{
  "lr_router": 0.000852,
  "norm": "rmsnorm",
  "max_steps": 8385,
  "dataset": "wikipedia_en"
}
Below are experts of layer 8 (counted from 0) of a mixture-of-experts language model. Rows are named router (the router's row for the expert) and show model dimensions 160-239. Each number is 128 + 32 x the weight over its row's rms, rounded and kept within 0 to 255.
Before each expert's rows: a language model's description of what the expert responds to. This comes from a sample of Wikipedia text that the model never trained on.

# expert 18
What it handles: Full stops ending sentences, often fused to words or years, plus line breaks, as in 1919., ing., The A.V. Club.
router [200 124 133  71 127 102 148 133 142  76 171  69 140  92 160  78 191 145 166  93 150 138 134 133  69  76 174  85 170 114  60 144 107 127  73 140 140 124 136 171 165 155 146 139 103 143 136 113 130 135  85 133 126 179 141 115 160 121 162  63 136 115  95  84 103 151 144 144 121 108  77 151 167 126 134  90 146 119 109  96]

# expert 37
What it handles: Middle pieces of foreign surnames, often single letters or diacritics, e.g. y, k, ä, ö, š, Schn(y)der, Bj(ör)kman, Am(und)sen.
router [138 115 148 144  77 137  92 149 162 147 123 173 132  74 149  93  85 117 105  74 124 170 102 134 167 115 156 108 103  95 134 134 126  82  82 108 176 168  84 140 139  65 186 146 158 104 112 113 108 164 105 211 143 112 128 130 101 125 128 119  61  98  89 130  82 153 142 140 167 121  94 103  99 142 136 133  83 113 108 170]

# expert 27
What it handles: Determiners, especially possessives his, her, their, its, 's and epithet "the", before family, name, son, own, e.g. Gregory the Great.
router [120 138 146 175 150 162 148  97 124 118 162 170 114 177 159  95 104  62  85 141 143 158  96 143 129 152  91 126  89 111  83 117  99 123 143 184 109  88 110 187 125 141 118  78 185 112 170 133 176 150 137 118 149  97 116 168 172 128  92 142  65 107 154  88 175 138 132  58 168 151 107 162 110 148 142 132 168 180 115  76]

# expert 22
What it handles: Articles, prepositions and conjunctions in prose and lists about films, albums and songs, such as the, a, by, and, Best.
router [149 125 171 123  76 102 148 131 122 139 196 110 110 175 181 111 146 116 135  95 172 180 149 153 109 164 116  99 162 134  52  90 189 167 114 115  96 153 108 126 119  84 145 147 109 163 101 185 102 114 144  94 124  43 189 127 167 103 160  68  91  94  69  87 119  94 107 147 160 133  93 150 163  60 171 174 146 140  78  90]

# expert 1
What it handles: First piece of a person's surname, or a short first name, after a given name or initial, e.g. Mc, Bl(aney), S(ock), Kim.
router [ 90 123 122 153 128 156 112 126 161 131 192 190 121  85 162 134 132  91 138 108  75 144 105  78 169 155 120 135  86  86 146 151 174 160 118 152 162 144  73 134 133 110 197 126 121 125 114 115 104 178 154 148 113 182 161 124 143 123 158 104  91 128  73 106  80 170  91 164 156 105 121  76 108 129 167 120 119 157 161 150]

# expert 4
What it handles: Capitalized words and letter pieces in names of institutions, leagues and call signs: University, National, Army, USAF, WTAE, Labour.
router [194 104 107 126 116 144 120 160 125 117 196 136 158 153 139 120 157 159  81 172 176 131 132 122 120  96 128 133 156 120 112 102 122 160 150 168 135  76 161 137 151 157  79 176 113 102 114 163 161  77 116 124 132 173 158 156 172 110 110  97 137 135  73 141  86 175 123 123  55 116 139  79 137 113 130  97 159 177 110 116]

# expert 7
What it handles: Prepositions, mostly of time and place, that open a phrase before an article or possessive, e.g. in, on, during, after, into.
router [135 135 154 174 109 108 140 129 172 156 149 113  77 153 147  98  91  90 127 105 105 203  79 155 119 175  90  72 128  55 175 141 134 123 108  99 130  96 113 168 174  97  86 182 124  59 103 119 112 174 161 143  38 119  98 130 126 152 157 124  91 142 100  81 133 100 131 164 155  86 181 129 149 130 122 194 139 121 119 124]

# expert 38
What it handles: Verbs and verb stems in plot summaries and biographies after pronouns or auxiliaries, such as moved, returned, dances, wanders, recaptured.
router [ 81 142 112  97 169 165 115  72  57 134  71 126  89 183 150 150 132 140  95 126 151 118 113 154 158 159  71 181 134 169 163 217  91  97 178 166 164 102 133 101 160 134  71 140  96  91  94 166  84 164 104  71 139 186  91 164 167 101 161 155 111 101 129 110 135 101 117 129 135 122 115 127 128 144  70 148 129 119 107 128]

# expert 39
What it handles: LaTeX and phonetic symbols like $, \, _{, /, brackets and opening quotes, plus blank-line breaks before headings and tables.
router [174  67 126  85  75 154 113  80 153 108 120  94 125  64 151 150 185 170 150 130 122  80 152 121 120 105 167  73  80  95 149 174 110  64 184 179  90 192 133 119 104 136 179 101 167 147 108 144 102  70 105  84 134  96 130  97 117 115 117 141 140 123 156 137 129  87 129 146  86 152 102 185 154 164 126 102 110 125 211 104]

# expert 40
What it handles: Pipes starting table rows, list dashes, section headers and infobox labels: Born:, Coordinates:, |---|, == See also.
router [136 157 163 159 127 127 162 129 166 146 136 143  84  93 131 133 129 126 124 155 131 139 167 107 133 121 104 133  91 127 128 165 150 150 165 111  91 128 160 112 109 108 204 153 175 163 110 174 117  80 174 133  57 115 124 123  88 120 120 106 145 113  94 180 102  84 107 140 133 191 142 145 211 107 129 102 128  79 190 126]

# expert 6
What it handles: Sports words and function words in football, baseball and basketball career text, such as League, Cup, football, first, minors.
router [143 136 119 153  97  94  88 152 165 173 196 125 165 185  72  71 111 120  70 117 145 155 173  97 104 181 133 132 111 144 150 112  82 115  99 116 110 161 135 130 146 180  87 148 158 181 180 113 171  65 101 103  87 120 120 101  84 104 142  97 145 108 164 118 119  95 138  93 123 105  92 131 171  95 173 161 151 126 134 144]

# expert 31
What it handles: Values and list dashes in infoboxes and gazetteer entries, e.g. coordinates °E/°W, ages after "(age", birth dates, UTC offsets, Preceded by.
router [117 147 197 144 135 143 133 118 140 123 124 175  99 148 133  93 168 169 137 157 147  96 141 112 149 137  91  97 159 128 161 167 160 138 163  87 116 107 140  99 126 133 138 125 157 145 162 110 100 119  99 173 127 173 109 158 111 113 103 192 136 120  89 175 162 117 111 163 134 156 110 104 133 130  90 116  52 101  84 106]

# expert 35
What it handles: Quantifiers and adjectives opening noun phrases, e.g. many, several, some, such, different, plus evaluative adjective pieces like engaging, raw.
router [178 130  83 149 143 110 125 126  82  96 117 113 142 137 157 112 124 114 124 101  99 114  60 127 121 166 151 168  69 123 110  92 132 149 116 141 145  93 137 185 106 204 103  93 133 109 168 169 180 140 132 109 130  75 196 212 146  97  91 127  58 167 136 130 173 152 145  49 106 175 128 202 168 158 108 175 158 155  77 132]

# expert 36
What it handles: Line breaks and cell entries in sports or results tables: country codes like GER, BRA, MF, US, line breaks after header rows.
router [108 108 120 114 175 172  90 132 172 151 158 127 188  96 155 233 168 167 131 126 106 143 110  94 141 123 107 105 125 113 159  85 107 126 110 189 158 144 125  88  83  75 138 152  85 141 113 136 127 151 137 121 112 180 107 111 164  67 159 139 169 120  87 121 112 202 101 142 118 112 105  93 135 133 140 150  98 115 142  96]

# expert 9
What it handles: Middle and final pieces of Germanic, Slavic and Nordic names and place names, e.g. -ović, -sen, -berg, ä, ø, Pet(ters)son, Ryb(ins)k.
router [170 142 118  85  84 125 122 134 161 139  54 108 160  88 101  96  95  74  73 155 133 112 173 170 136  86  96 141 194 134 118 116  94  81 143 104 141 139  57 136 138 141 134  81 147 130 102 101 141 121  88 214 143 101 101 111 139 185 158  79 124  96 140 110 110 157 126 108 163 136 106  80 103 167  71 124 129 123  95 156]

# expert 17
What it handles: Column headers and labels in tables and infoboxes, such as Candidate, Result, Rank, Goals, Turnout, %, plus numbers inside table cells.
router [122  50 188 126 127 125 100 148 164 117 172 150 133  78 124 177  90 151 157 175 140  97  89 162 143 124 190  87 152 153 185  79 152  94 110  81  96 107 155 130 100  91 119 187 166 121 169 111 152 119 129 116 155 145 135 144 102 142  87 174 174  75 198 128 113 106 131 122 113 155 129 131 121  85 145 100 114 105 183 175]

# expert 41
What it handles: Years and digit pieces in tables, lists and records, such as 2022, 2019, 19(88), match tallies, fight records, dates.
router [174 135 150 121 116 128 109 134 190  84 137 139 177 153 119 125 192 137 168 193 137  93 180 116 131 154 142  76 175 170 166 163 109 134 174 173  93 153 137  85 165 111 146  89 122 131 174  69 112 162 135 127 149 114 158 162 152  89 135 168  90 145 118 137 110 109 139 145  58 124 118  88 175 169 103  83  91  88 102 115]

# expert 26
What it handles: Numbers and short codes inside pipe tables of sports results, rankings and elections, such as 25, W, 2–0, 2012.
router [139 157 170 147 140 133 105 113 174 129 164 158 141  64 147 182 146 142 147 136  90 106 145 104  82 118 157 100 115 167 142 101 143 137 100 138 124  72 163  95  84 104 158  97 130 167 173  97 109 103 155 141  66 149 126 125  77 107 112 141 158  90 160  98 124  70 108 170 106  98 120 106 107 146 138 122  98 107 124 151]

# expert 45
What it handles: Line-start dashes, pipes and field labels in infoboxes and taxoboxes, such as Born:, Order:, Coordinates:, Location:, Directed by:.
router [ 60 133 156 140 111 144 107 117 151 150 150 126  98 101 112 127 146 125 122 153 142 150 174 132 134 121  97  80 129 135  58 119 147 122 159 102  56 146 141 153 159 131 172 113 115 130 102 130 100  96 177  99 157  87 103 104 114 174 125 145 152 150 134 191 131 116  68 151 166 153 120 177 171 124 123  93 166  97 140  84]

# expert 32
What it handles: Digits and decimal pieces in coordinates, statistics and results: .56, 78, 48.80, 56, $, °, ′.
router [120 150 140  89 196 104 130 156 142  71 128  75 124  89 159 154 144 179 162 122  85  71 134 114 140 110 103 100 124 144 182 134 126 137 177 103  85  78 164  84  97  99 161 116 108 149 163  68 102 179 159 165 156 162 100 179 109  79  76 166 126 160  94 147 156 126 166 150  52 122  98 151  88 126 125  61  62 151  89 134]

# expert 30
What it handles: Unit abbreviations and fragments after numbers or hyphens, such as km, m, bhp, -metre, sq, ft, often in geography or engineering.
router [163 127 115 173 130  72  78 141  79 101 121  20 192 123 129 104 149  99 140 175  87  97  61 141 137  80  91 116  71 138 146 126 150 144 144 116 109 130 126 121  79 163  81 129  73 119 176  76 142 126 124 150 210 167 105 139  99  95 106 137 172 200 100 186 137 162 215 151  96 170  92 134 105 112 115 122 147 155 142 133]

# expert 46
What it handles: Empty cells, dashes and headers in election result tables, such as blank spaces, Votes, Candidate, %, Turnout, Party.
router [126 127 187 106 141 129 147 111 135 114 158 121  67  71  81 211 163 202 136 141 146 121 158 122 143 111 122 127 121 136 118  61 137 102 135  76  92 111 146  89 109 121 215 128 151 110  92 133  53  88 143 112 150  88  72 113  73 161  75 140 187 117 125 126  71 106  99 108 128 130  84 127 126  77 131  95 103 126 113 113]

# expert 20
What it handles: Compass words and location prepositions in geographic descriptions: north of, south-west, South, West, in, located, United, New.
router [156  74 129 120 106  95 153 124 105 124  91 155 163 191 113 109  78 174 145 141 120 145  98 144 140 127 112 135 186  74 150 177 121 192  86 107 171 119 134  99 136 176 101 190 105 138 179 149 125 138 126 127 140 123 111  74 141 179 157 141 167 126  68 149 171 198 124 165 186  90 155 165 149 164 150 175 135 186  78 134]

# expert 19
What it handles: Copulas, auxiliaries and infinitive "to" right after a subject, especially "is" after a place name in a definition, e.g. "Niangoloko is".
router [ 64 151 153  94  96 163 156 160  95 149  95 111  88 195  77 147 110 140 126 130 142 156 133 143  94 184  97 130 106  91 101 152 193 148 122 159 132 145 130 166 162  95 108 141 135 125 119 107 201 126 189 109  92  50 150 163 122 117 109 168  71 102 189 103 140 121 123 148  75 172 144 196 100 125 147 175 135 128 103  95]

# expert 14
What it handles: Pieces of Spanish, Portuguese and other foreign names and places, such as de, Juan, La, í, ó, and endings like -ira, -as.
router [167 126  71 149 133 119 121 107 210 101 104 148 128  61 120 169 143  78  98 129  75 133  60 138 123  92 107 133 114 181 162 151 141 135 116 120 130 141  91  70 178  93 196 109 115 119 115  71  96 115 176 165 175 174 134 119 149 219 194 134 135 138 149 162  95 150 140 104 172 103 154  81  82 138 125 117 133 134 105 155]

# expert 13
What it handles: Common nouns in running prose after a/the/his and before of/in/to, such as years, death, role, production, control, time.
router [ 80 173 160 115 131 202  88 129  81 108  62  90 150 186 113 120  95 128 119 148 116  88 136 145 115 102 160 176 133 150 127 120 137 104 135 125 134 136 149 116 142 110  51 123 153 123 152 163 121 113  96 144 110 128 172 203 128 173 125 115 132 138 109 142 132  67 116  77 105 152 164  60 130 128  83 130 145  94 147 147]

# expert 23
What it handles: Words inside quoted song, album or film titles and lyrics, often capitalized pronouns and nouns, e.g. Me, You, Love, Night, Girl.
router [125 124 142  75  95 119 160  96 124 113 188  86 120 155 203 135 102  95 147 136 160 210 167 121 120  97 140  79 162 151  53 112 171 152 115 135 127 149 127 132 152 119 105 171 112 164 143 131  93 132 117  87 171 114  97  72 200  74 151  94 156  98 102  82 119 113  88 161 116 101 107 119  91 114 137 103 154 152  96  85]

# expert 24
What it handles: Opening pieces of formal Latinate words, often government or legal terms: Pro|cedure, Dec|laration, Constit|u|ent, trans, cont, reg.
router [110 142 105  85 139 135 109 115 115  91  83 110  38 117 117 166 164 150 116 139 128  81 116 148  99 140 117 173 147 147  45 125 159 134 125 116 128  97 153 129 157 145 109 109 124  85  84 113 110 140  80 153 139 205  93 148 155 138 148 120 130 125 127 148 101 176 148 117 165 119 163  89  75 103 107 126 120 149 190 155]

# expert 33
What it handles: Prepositions and past-tense verbs in biographical or plot narration, such as of, in, to, returned, joined, moved, falls in love.
router [ 73 113 125  90 171 138 121  85 144 133  73  91  89 160  87  97  53  94 122  55  97 156 111 164 144 143  80  84 140 125 145 103  89 110 111 161 117 143 131 120 124 126  56 127  92 108 102 144 116 188 157  91  88 116 100 123 147 183 183  97  91 116 119  87 161 127 111 164 177 147 180 168  76 127 125 161 130 152  97 123]

# expert 16
What it handles: Pronouns and subject words starting a clause before a verb: he, she, it, they, This, who, which, also, version.
router [ 96 135 135 125 147 159 133 121  99 151  76 119 127 194 144 135  89 134 125 148 198  90 139 101 117 160 164 138 160 119 139 126  74  80 121 133 140 161 170 150 118 152  99 115 141 122 119 178 130 109 107 188 137 152 134 205  88 116 182 163  60 168 136 111 107  97 128  68  84  90 124 120 149 132 133 103 100 174 110 118]

# expert 29
What it handles: Opening or inner pieces of personal and place names, often French, Italian or Slavic, e.g. Sch, Pet, Robert, Sir, Jean-R(ég)is, Em(poli).
router [127 144 107  89 155 120 109 115 119 138 154 176 155 115 169 182 121  84 112 137  62 124 133 103 173 153  81 184 122 102  78 128 167 154 130 130 131 104  47 118 117  80 170 125 141 105 105 130  69 210 153 133 143 153 142 151 145 162 168 115  96 144 127  85 115 175 128 116 181 108 145  88 107 142 137  96 121 165 234 149]

# expert 15
What it handles: Nouns, verbs and word endings in technical or biological descriptions, e.g. body whorl, leaflets, spindle-shaped, carboxamide, millimeters.
router [ 96  57 142  58 114 113 130  73  79 115  98 108 149 167 153 164 109 159 137 131  81  89  68 125 129 145 119 109 105 115 170  89 154  74 157 112 115 137 124 122 108  53 102 154 187 124 144 124 135 123 114 150 136  72 191 162 128 132  87 201 148 133 156 176 147 110 150 151  82 142 149 146 129 132 149 158 104 142 190  92]

# expert 10
What it handles: Commas, semicolons and colons, often fused to a word ending, inside lists and sentences, such as basalt, er, genus Yanga:.
router [116 130 119 153 132 161 155 150  93 104  65 135 173  81 110 113 157 144 215  73 140 162 180  80 142 101 191 115 116 109  99 165 103 100 155  90 108 152 164 178 133 145 123  74 138 123  84 145 110  48 103 140 119 102 164  89 126  94 127 123  77 146 183 168 111  83 150 112 106 146 153 156 136 134 122 135 150 132 104  98]

# expert 0
What it handles: Name pieces and parts of taxon or person names after a dash bullet in lists, such as Euchomen|ella, Marij|ana, also pipes and initials like H., E.
router [168 121 127 113 170  83  90 114 199 117 130 149 175  73 114 103 129 115 150  92 172 157 117  69 144 211 147  93 128  80 109 159 127 111 114 108 122 131  94 182  83 180 196  65 119 137  80 136 145  99 148 129  66  49 124  76  93 191 146 147 130 140 154 125 106 116 155 113 143 108 156 137  89 162 138 113 136  91 113 123]

# expert 43
What it handles: Auxiliaries, conjunctions and complementizers after pronoun subjects in prose, e.g. "he had", "they have", but, that, as.
router [ 83 149  85 159 127 171 185 130  73 181  92 120 122 157  89 129  94 149 144  86 137 163 144  98 135 176 121  94 103  88  96 115 128 114 113 155 157 144 128 152 130 125 105 100 107 103 109 147 174 126 158 127 108 101 187 162 131 130 151 102  56 149 123 113 140 149  95  84  88 135 159 170 125 114 133 203 142 130  71 101]

# expert 25
What it handles: First lowercase fragment of a longer English word, often after un- or re-, such as inter, res, comp, un(ab)ated, enc(aps)ulated.
router [ 99  97  55 129 156 130  97 123  58  97 113 154  88 195 169 159 154 164 105 130 131 102 130 162 122 110 143 184 109 120 148 154 120 135 190 146 167 111 152 117 148 147 106 133  98 106 106 155 125 165  86  73 124 176  81 154 180  86 111 148 146 118 153 100 149 149  81 133 120 133 109 134  98 102 119 137 133 129 176 138]

# expert 42
What it handles: Endings and heads of place and institution names, such as Street, School, County, -ville, -ton, Belmont, Burnside Park.
router [166 173 104  78 109  91 153 128 127 181 150 119 154 135  91  62 122 155  92 139 148 167  98 127 141 105  99 104  94  93 134 129 119 138 111 119 111 128  92 148 121 181  72 162 151  80 164 154 148  95  98 189 139 127 105 130 111 166 137 102 153 140  96 197 140 169 101 108 152 113 152  74 101 166 102  98 148 125 129 115]

# expert 21
What it handles: Commas, often fused to the word ending (s, e, es, ing), plus and, of, especially in census prose and numbers like 41,148.
router [ 85 161 102 152 140 158 142 174  77 152  92 130 166  97  61  86  93 174 184  92 148 133 143  68 143 110 204 136 108 124 144 152 121 146 106  95 154 112 163 127  89 135 138 109 110 174  79 156 118 125 119 177 115  69 114  77 158 131 103  72  79 147 144 125 136  93 107 128 113 105 174 146 141 128 132 178 169 117  86 181]

# expert 44
What it handles: First fragments of lowercase words split into pieces: dis|content, sc|ope, bl|ueprint, fl|urry, inf|rastructure, re, con.
router [126 165 115 142 143 143 123 134  54 131 163  97 122 187 120 151 186 120 137 133 103 157 101 184  86 120 142 186 128 155 143 137 128 140 165 156 166 121 133 128 136 117 127 149  92 104 129  91 140 142 121  91 116 182  83  78 171 101 113 100 189 181 134 126 121 143 118 137  88 114 113 175 155  92  91 131 124 161 198 158]

# expert 12
What it handles: Pipes, numbers and words in demographic prose and statistical tables: population, households, and, coordinate markers like °N, ft, mi).
router [ 97 118 129 149 195  90 142 162 116 146 123 136 100 112 108 155  78 141 167 119 104  90 166  54 182  81 154 101 128 113 199  98  95 150 143  84  70  97 144 151 129 105 139 155 156 142 151 110 110 132 116 197 141 122 184 125  88 169  83 151 139 187 155 115 159 115 111 151 109 149 192 139 144 112 160 105  99  84 166 169]

# expert 28
What it handles: First capital letters or bytes of non-English names and scripts: G|ummersbach, V|ratsa, J|awor, Serb, Thai and Cyrillic characters.
router [160 135 111 139 109 100 160 137 160 106  85 142 160  52 118 147 153  65  85 172 104 104 111 162  95  53 117 132 156 177 132 143 103 104  85 154 159 212  71 109 146 159 152 104 118 162  89  64 198 176 118  83 139 106 101 131  58 127 195 138 172 149 164  64 131 154 201 112 160 103  95  96  73 178 102  87 120 168 141 120]

# expert 47
What it handles: The article the, a, an and possessives after prepositions or "is", before first, second, new, album, also "of" in "No. of".
router [123 139 141 185 129 134 131 161 133 136 174 139 120 143 115 141 117  84 111 126 145 161 106 121 101 185 146 164 125 165 103  85 160 144 128 121 106  93 132 148 150 154  95 100 164 166 146 149 184 107 176 130 134  78 127 196 114 127 114 133  53  96 140  66 152 125 137  28 159 162 105 162 181  86 135 154 124 187  59 118]

# expert 11
What it handles: Nationality, region and proper-name adjectives and their first pieces, e.g. British, Soviet, Middle Ages, Canary, Polynesian, Torres Strait.
router [191  98 108 133  75 120 173 123 110  91 142 156  93 173 157  82 136 174 122 154  98 110 103 197 200 112 133 148 170 133  84 115 138 115 113 132 109  93 142 166 152 181 129 126 111 122 156 143 130 141 105 116 165 143 149 140 127 103 106 108 152 114 144 164 136 217 133 136 144  77 110 143  74 149 152  86 138  89 176 144]

# expert 5
What it handles: Pipes, slashes and dashes between numbers in sports statistics, career lines and score tables, plus country codes like ARG, ITA, and scores like 6–3.
router [100 104 131 134 125  98 125 124 196 202 160 131 190 114  36 128 117  68  89 134  95 145 154 115 102 141 137 139 126 134 142 148 103 127 134 103 153 184 127 101 124  97 158 142 124 144 165 113 182 112 177 128  97  75 125 114 114 154 128 144 136  83 145 120 170 101 153 118 150 164 143 153 152  94 143 190 156 104 137 137]

# expert 34
What it handles: Pipe characters opening table rows after line breaks, plus sentence-initial In, During, The, and month names or until in dates.
router [179 155 163 132 189 105 157 119 157 189 138 154 122  93  97  64 104 142 146  97 141 157 147 133 103 128 194 164  96  96 125 159  95 152 139  94 108 113 126 106  93 127 185 103 161 124 109 139 106  90 149 175  81 125 178 109 108 159 101 171 164 115 119 130 165  74 142 153 102 133 170 164 138 156 163 137 151  73 141 170]

# expert 2
What it handles: Short vowel-consonant pieces like o, ic, ro, el inside words after an initial letter, as in cl-o-isonne, ent-abl-ature, c-aud-ate.
router [132 143 114 209  86 129 118 153 123  99 109  82 119 147 117 122 134  91 112 119 156 111  76 141 116 118 119 154 116 171 139  93 130 178 108 180 138 125 116 101 121 135 138 118 122  99 154 175  96 155 123 181 157 124 145 125 177 112  83 132 136 134 124 187 113 105 165 141 124 125 156 123  99 100  82 191 117 124 135  83]

# expert 8
What it handles: Nouns for works, titles and activities in arts and sports bios: film, album, game, song, title, singles, Award, role.
router [ 85 119 105 114 104 171 161 144 112 126 119 145 128 188  98 135 130 124 122 136 179 124 149 170 138 115 149 156 193 162 115 107 137 154 101 172 113 142 143 120 138 112  60 201 122 132 100 162  95 109  99 116 117 107 186 181  97 154 146  84 121 142 125 117 113 125 120  85 140 145 113  45 174  77 141 101 102  82 116 116]